python train.py --n_layer=12 --d_model=192 --n_experts=64 --experts_per_token=2 --d_expert=112 --d_shared_expert=0 --activation="squared_reglu" --moe_layers=[1, 3, 5, 7, 9, 11] --router_score="sigmoid" --normalize_top_k=true --routed_scale=1.5 --balance_loss=0.000173 --balance_bias=true --router_noise=0.1 --router_bias=true --init_std_router=0.00649 --lr_router=0.0013 --n_head=9 --n_kv_head=3 --head_dim=32 --vocab_size=8192 --norm="rmsnorm" --norm_place="pre" --norm_eps=1e-05 --positions="rope" --rope_base=1000000.0 --rope_fraction=1.0 --qk_norm=true --attn_scale=0.177 --tie_embeddings=false --parallel_block=false --init="normal" --init_std_qkv=0.023 --init_std_o=0.0 --init_std_up=0.023 --init_std_down=0.0 --optimizer="soap_variant" --lr=0.00521 --lr_mult_o=1.26 --beta1=0.95 --beta2=0.95 --lr_head=0.009 --warmup_steps=74 --schedule="wsd" --decay_fraction=0.731 --decay_shape="linear" --final_lr_fraction=0.0 --batch_tokens=32768 --seq_len=512 --doc_mask=true --train_tokens=289000000 --steps=8820 --dataset="wikipedia_en"
Below are experts of layer 7 (counted from 0) of a mixture-of-experts language model. Rows are named router (the router's row for the expert) and show model dimensions 0-191. Each number is 500 + 50 x the weight over its row's rms, rounded and kept within 0 to 999. Numbers have three digits each.
After each expert's rows: a language model's description of what the expert responds to; "raises" lists some tokens whose logits its average output raises strongly, later layers aside. This comes from a sample of Wikipedia text that the model never trained on.

# expert 21
router:538463523532565499568568519544482544547503423587588497545542481469444413462510449537462484485495450607469443498588503414509535532477519520432512510471500445525501450462458442369507456562465423528615500556615450522452446553583452485599494512504436576453560527566474446515474481407570477527460447437537521531449450515459519477528638550472467499339552454492486557567574436510508521407560474492461445506504560541432447502495499488460501479399529476504605517462543456545433474444476443487469446489481471460445396535545439476457552533457460510518534482450545546461519555424488521520
Description: Opening piece of a surname or name-like word right after a first name, such as Mur(phy), Mc, Bur(roway), Chap(lin).
raises: "im", "ast", "\n"

# expert 5
router:603444483481484390470486500516526613556480496506424541535529482477497421480493618491583605470572599548441537535476527469495444498505492508508541565428497496485490535472504531376489530461487421564551468522518572588548481579541421454503460459477443571511518421559479551477532447523569490549459532540464599585507501442566518533575522471441484491469631494472385488494567523517502458520519476485492378513503485523440450556516477438498529525535573568581589524482490550466484454531513524505483479518557531544445520510495403529514576495391563533548582461482584517502487424375454558518
Description: Word-piece syllables inside transliterated Japanese, Turkish, Arabic, Chinese and Indic names and words, such as Takahashi, Hakikul, Sanskrit, Taekwondo.
raises: "-", ",", "ed", " to", " and", " R"

# expert 24
router:475574531534442470467485527494466543546478502511456509467548532466542530490508489533523446460573548457420524447620506435578546545465511551510499533568481449535442531445443383448527543547621468465517439533529515453546494577478366467539435592504477506525437515459521566602468544526508589585512468525535654516468413474543387483515560523478529564486569471532502570481558573472449526454527403524463479522566441524434468536463538521541555465497587529467534541419447516550488467513539493484524374518509421503535527486523357520509561521522416514527508525457507525397468427450570475523
Description: Vowel-consonant pieces like -or, -ul, -ir, -as inside foreign names and rare words, following a capital, e.g. Abd-ul, N-as-ir, Jean-P-ier-re.
raises: ".", "il", "ar", "ot", " on", " in"

# expert 39
router:533602482525514550498558533513469540450487501535569399530534509545493553463509576486425450396518549496407499517463346522580512486556546483487463527493488538507508444577496427404551444517524436549473487550532393520426620546541479562508459503587494465418531493532408480516473473477507516457497534476485519587404510538529453492522462462438569576498519492426435503505576533474506499472528473493531524545590472503467491535526517418317517468453504488489522598509525500490487361528427575452524468451550449450496421431525476508588509442484535482558545383483533487420509469476520578500
Description: Mid-word pieces, chiefly "ic" and "ical", in words like Celtic, herbicides, misericords, plus words like Democratic, religious.
raises: "-", " and", ",", " the", " of", "."

# expert 12
router:515480485494576457506508483543506447486430541490476516471529547590560516518591526492596494399529474534420534547475447414473453417504435625474483541459410484450529554517381500486451418423555442527536488521481476511462504558464549540569578518495485505479509499519421581534567501368527509541478520539452526603544459448484493566501481479447642498382515551595530540631486433404525532441482481478481525517517526551457461488523528539439538493485471539571597498530473432550560525522409530481450503539505494411488483489523502345478587589473540439499488480508543503524474479497528485437
Description: Inflectional suffixes ending words, like -ing, -s, -es, -ed, -ions, especially on verbs after a subject, as in not-ices, as-ks, out-lines.
raises: " the", " in", ",", " to", " over", " on"

# expert 27
router:523482496536415421563480502487503580534478535628488499499635499490493431448501449515544573437491549590513556452574509432495493514477461480448540462510505471426459519481538509431572483556563432639585484530461513506480488551498459493499462479564397493416574468541497439550543549529522522484450499465434551549487487544483463522529541518481551497458575445519452526545560434435545498445548468462482401508537502499456451513520495442478522468405493523569499539506462495566414448583383560444480405541504470525461443467590407484461561463433417453491520453414560564413452575512541555389
Description: Single capital letters or short capitals starting a proper name or term after a space, such as S(achin), Ch(ordata), P(ach).
raises: ".", "oll", "iz", "ale", "oy"

# expert 55
router:472464472520440418474563447496529522569601490506506405479489521516504477400585551529529498422537465516524481524517516426634568429521492518457499528475507528444520554464464499532439530511486427497542527543528519427556495542537384490572564455504515580483460527471476431456458442425573580486521571526408561456474491472525506485456554496476476483521467533573480438598493394399508622465451506456480538544506440539450427474449508411386456473425527493493501507584478508470526520505400504485508376475530484504490480528599511499564498566464470492585507444443548565467375515444509618452
Description: Pipe separators ending table cells and rows, plus unit and coordinate symbols such as km, mi, ″ and the slash in coordinates.
raises: "\n", " (", " in", ".", " for", " s"

# expert 13
router:489464481517460412556550524564483469622574456574472495577487514509562395485515434531498484457438522605428502495618506423469541463476440563441427574522529459516469521468456537437464522482505513559565511578485543502482460523442441506488421512549533536441537473532520458574494478487510545495425451479508581562416464530447529516464602586481527441449542435524507488547552502477515472411513475493487415462557454499450457540524467404522513450490549530454517477428516486533464422469422561445444325534547414566469533469554422524507562446478483514469516447368541499381478524436557490486
Description: Capitalized opening word pieces of place and personal names, often after "in", "of" or a pipe, such as Man(hattan), Jak(arta), Sal.
raises: "-", "om", "or", "el", "end", "o"

# expert 42
router:462532460460531517568530518515567483541509499553535575513539521448444530476518516418523504513544465557426419463480547435485498462527578472477501545443489441439489537562477531396616556428483474594555534493607467390494602524523501439581575448529553564522583556537514464511469456464492483503505596525582511576466551492563516604548516530452515497449557530488422512514567415487565563545489471490408459527476481616460463547511475511494522489482614561500576494509445449536522489428467527501582441429548491504588464483509472393427580607528514527460480500457625442539462445491560517502
Description: Pronouns and relative words such as he, his, it, she, who, which, often right after "announced that" or a comma.
raises: " was", ",", " in", " first"

# expert 4
router:507446458475523364430572544523577477488568483535556459475560526459467426424499462571433544434498537535493473496516405464537544494500567479422466534379502528437490462464514452498585461509545486543527530554440472478536483489504470550436370493593443574439536455505480585488470557491535576554449505507563547517436452595465448527449532544470599485490490477545473576532595535430519496460531488462511457560575471506466494535550525450431581405547561513542521514503463423440452404452470470465574417462537456516576498471544529535499520502469372412487471450527517568427506566515561587445
Description: Nationality, regional and institutional adjectives and name-parts such as American, British, National, United, New, South, including suffixes like -ian, -ical.
raises: " S", ",", " and", " B", " C", " M"

# expert 2
router:459529494491520475450638435554503530459524591501428512539507513539445411425650512593576513417490476540412461489521529445563484449547449622438506487501376505396467541426453469496507542457475488516528512497582458500393505554501372557523515546534474544508484495510488536452499374490540542445438458513477546373469482498542514558461531551476522400488445482512478539532539461469445485542513476531450447533575563529462483526480531512508538515526496490447616537532513458525468430449475385438443480517547455599502436551512415540491476502523521451529491491429567519447496395444483507498
Description: Prepositions opening a place, time or relation phrase, such as at, with, by, after, over, during, under, often before "the".
raises: " the", " a", " an", " this", " that", " to"

# expert 36
router:544473464535520459452546466495454487491479502633503492472485459444461475494526469487614473521524506472410412400455447390505510503511464485489449545444478474434414496422455525402514460556522442516495511562511489483549444577547488476498497550524362563530523572538495617498481469414509575435469460563518531528379484465461484549507504570476488507374472475533462612537567505472438560490537450483479568515487540544466494516522545516440512494527514501583533499450437419501531471506392444443581488550452433534619500475504501440400537541478537504540564490467565528483511518348439540582
Description: Common English first names like John, William, David, and middle or final pieces of personal names, e.g. Hu-bert, Ed-mund, Dol-ly.
raises: "-", ",", ".", " (", " and", " A"

# expert 52
router:510448497510470511515495537557493500505488579524463471492583572606490482505508515476463508489586512562426534588492457553646533531472481472438432540432487517525449539503430451504487496487585517507605553569522526541499433605505468457462478521458504488492491448565494497463548446463468591440438470471446513513494521426478388501522451442475530425515490604495524466525496444506555520619479372550538478591456433492437460566553516457524488491435568631507560528528577544480469470489430484428475461464501383434521481436561320479569581528481539460453486505481490470459490435461486558494
Description: Middle or final pieces of common English words split after an initial letter, such as h-amp-ered, s-urg-ery, f-ount-ain, midw-eek.
raises: "-", ",", "ul", " and", ":", "."

# expert 29
router:436497455520484330525606572505555511531520567552437451483516508519525546493569528502583401514504452498491489462531459474501463463572402537474477562481472460580405491470450371550435512454492477582598501575503501421464517523487418433507551417489521539499466509466431475528515400495563583519489514514527617555492515417493447494476519479477532519526504559530458462520493514437524591413482467546433464587485511496470432506500520552508498419440560465425532465606510462455524475435439486357512421535557455527520452516542486394517545494491472488497546445437561507494426507447517606515
Description: Punctuation, units and connecting words within numeric statistics, tables and votes, such as 37 out of 93, 2,580 t), 113 inhabitants.
raises: " a", " the", " \"", " M", " an", "-"

# expert 47
router:509511378516582471488507551610515544592558571532530517552587519470579543512557483575482502515502476457521536395496504489490563519537414475498545499513465514492545543586495469536493515398506482520430522487496547522528511527495539495450460538568474490455538456550470576447497418505554521428532489551418533546498522485613573552435491550486563517492564560486438496532541504499587482482559400478469385502475392477455503534450514524470469489585504569398502514526508528486513332537481431449580416499559444506410503524608415460496522522465418490559489499341518513481452499491580515471
Description: Initial letters or consonant clusters starting a word after a hyphen, quote, line break or heading, like P in Political, st in states.
raises: "an", "ar", "at", "el", "and", "il"

# expert 22
router:593485477522531530546486534483511581568523463586536518484520541512444524443458403483541518434531468561529474539464552377544518492498433479485478503469498604460472499464498350432491542511544466506537564515444498468572507524438403525571504619587479454441565507542456539519564479472511493467491478451490580515486533525491476541568455606471573572435498526492490529544495520402521492479518464494450520479531537457480515476427537496451522417501486580522548503415506468382525485505498457441469493539600427531533516493569467469546443480443447500614615467458587540389505426395629508556
Description: Colons after infobox field labels (Preceded by:, Key people:, Conservation status:), plus list-item dashes, table pipes, and words like including, named, titled.
raises: " S", " A", " D", " C", " T", " L"

# expert 17
router:517535527519458428524609563531494422550566613522527506588495517458506495477449505581442550560559480571515450458448474524508418507542429495495475548499500477470491520507475423486528443442626408500503556571576507545562470557426499458434509527459390534507485467598464567532457509477513506440502410571363550517462543448520476467516510473473645521475562534551517617534454569454446514503550534511518466587592539482482505462447514503488531431446485525473603542554526489529491492457468523496498485542589493480521480442534574440423534597401352501502518503488543520432446525541470515497
Description: Prepositions, mostly of and for, after nouns like part, member, president or supporter, as in coat of arms, operation of.
raises: " the", " a", " an", " this", " his", " all"

# expert 31
router:538477489595535527557475440460454501581596410496555467493501588558467504504512560452565447448438464549460509504542418500505529494497465490438540471507391444459504617484547494477477454476520429533467464571498496502502519494573536587442441402505475536450560564470468539575577507407518481503483577493532529500439518479537480533382619551475537437524585553453500532497523425494499498512494484434427504425497445487490469501536420518495446451441564476628540562506515453483448478596529405453592468471519525466552421477498371457482520549484470522473578448500507561527431453421618573480
Description: Prepositions and infinitive "to" after verbs or participles, such as in, to, from, into, through; e.g. "favored to defeat", "appeared in".
raises: " the", " a", " s"

# expert 28
router:495541414472461510550482514544512583497469516616453413478473573497501510462579571593459453489541509424529479515575454417556449524474484513458516506488429450442526453501480479441537484521504485581497423510474555555435467532589482502524449486467450527549531551478527480474538476438506515512548470551482592504526449338515498507414531467462593377447468454529459629517602487457508509488536482482481473488518451546447510486492510480514563466472562570548528476461569535439433485469413467443492456497580385412494422507592498459474562540370449531531491458523518603460362493501562551505
Description: Pipe separators between table cells, especially after a filled cell in review-score, roster, discography and statistics tables.
raises: " ", "\n", " —", " 1", " 3", " 2"

# expert 60
router:527450507561427525498514529520549590529522539509519454513515441535570475474520569590449458462604526434472491507419521465455436405553395539464485487433474486456441453546440510473435494437556512532507457499501528484505444552481506454542551451547450536483555549441540500519514461542502509507437454519466478456444533421521515548579447482542543477503597502531462544591607458491489536511532465439398459483531423490457445465453656478532570448509510467509595587474490406483544528472525572526476432445469464525432368498497321441535545558486562541487533418472492557449543551520403518462
Description: Forms of be and have, like was, is, were, had, been, usually right after a subject pronoun or noun.
raises: " a", " the", " an", " in"

# expert 43
router:561455521600544397538561447482589553553602482503581395411521584457463480482507494584577570493564522520563513491438454430509553514584507580503439480442489517560433433569524500510526467530518509537509456570459381485450472530569433480554586520549507507504503441517497500547457539480487530482484486437471523485463443434501462464486536556433605497441455481559435449657578484460487609501513477500522546534479489426440512520521471434464593481559512629506542595515459601503497473484513486436423477455509515425504505545472466434405479564491475451534506459508491548544414486474505484453
Description: Past-tense and participle verbs after was, were, is or to, such as selected, known, released, held, and -ed endings.
raises: " in", " by", " to", " on", " as", " at"

# expert 0
router:566456488555478529581524515476524490451523527492484456467662444452472462460535466518494443551527427526527457553545523485477510442496477518455515551473463463488456413503430497508460406478551399517446552553562487438508478552567463583536481492556464481470626514599522483600492426426536477412488544562447479508454555509489494600401543518411511481374489441502396445507634480481500535533575459487447447506527442528425455489423519571497485415430527464516569483539535499508458440498416432452547443503515562493469422522496421497503451480515398495467554487448540529486372543456487515500
Description: Capital letters or consonant pieces near the start of uncommon proper names, especially foreign surnames and places, such as Rey-n-tens, Stutt-g-art, V-l-issingen.
raises: "ig", "or", "ail", "ir", "ag", "-"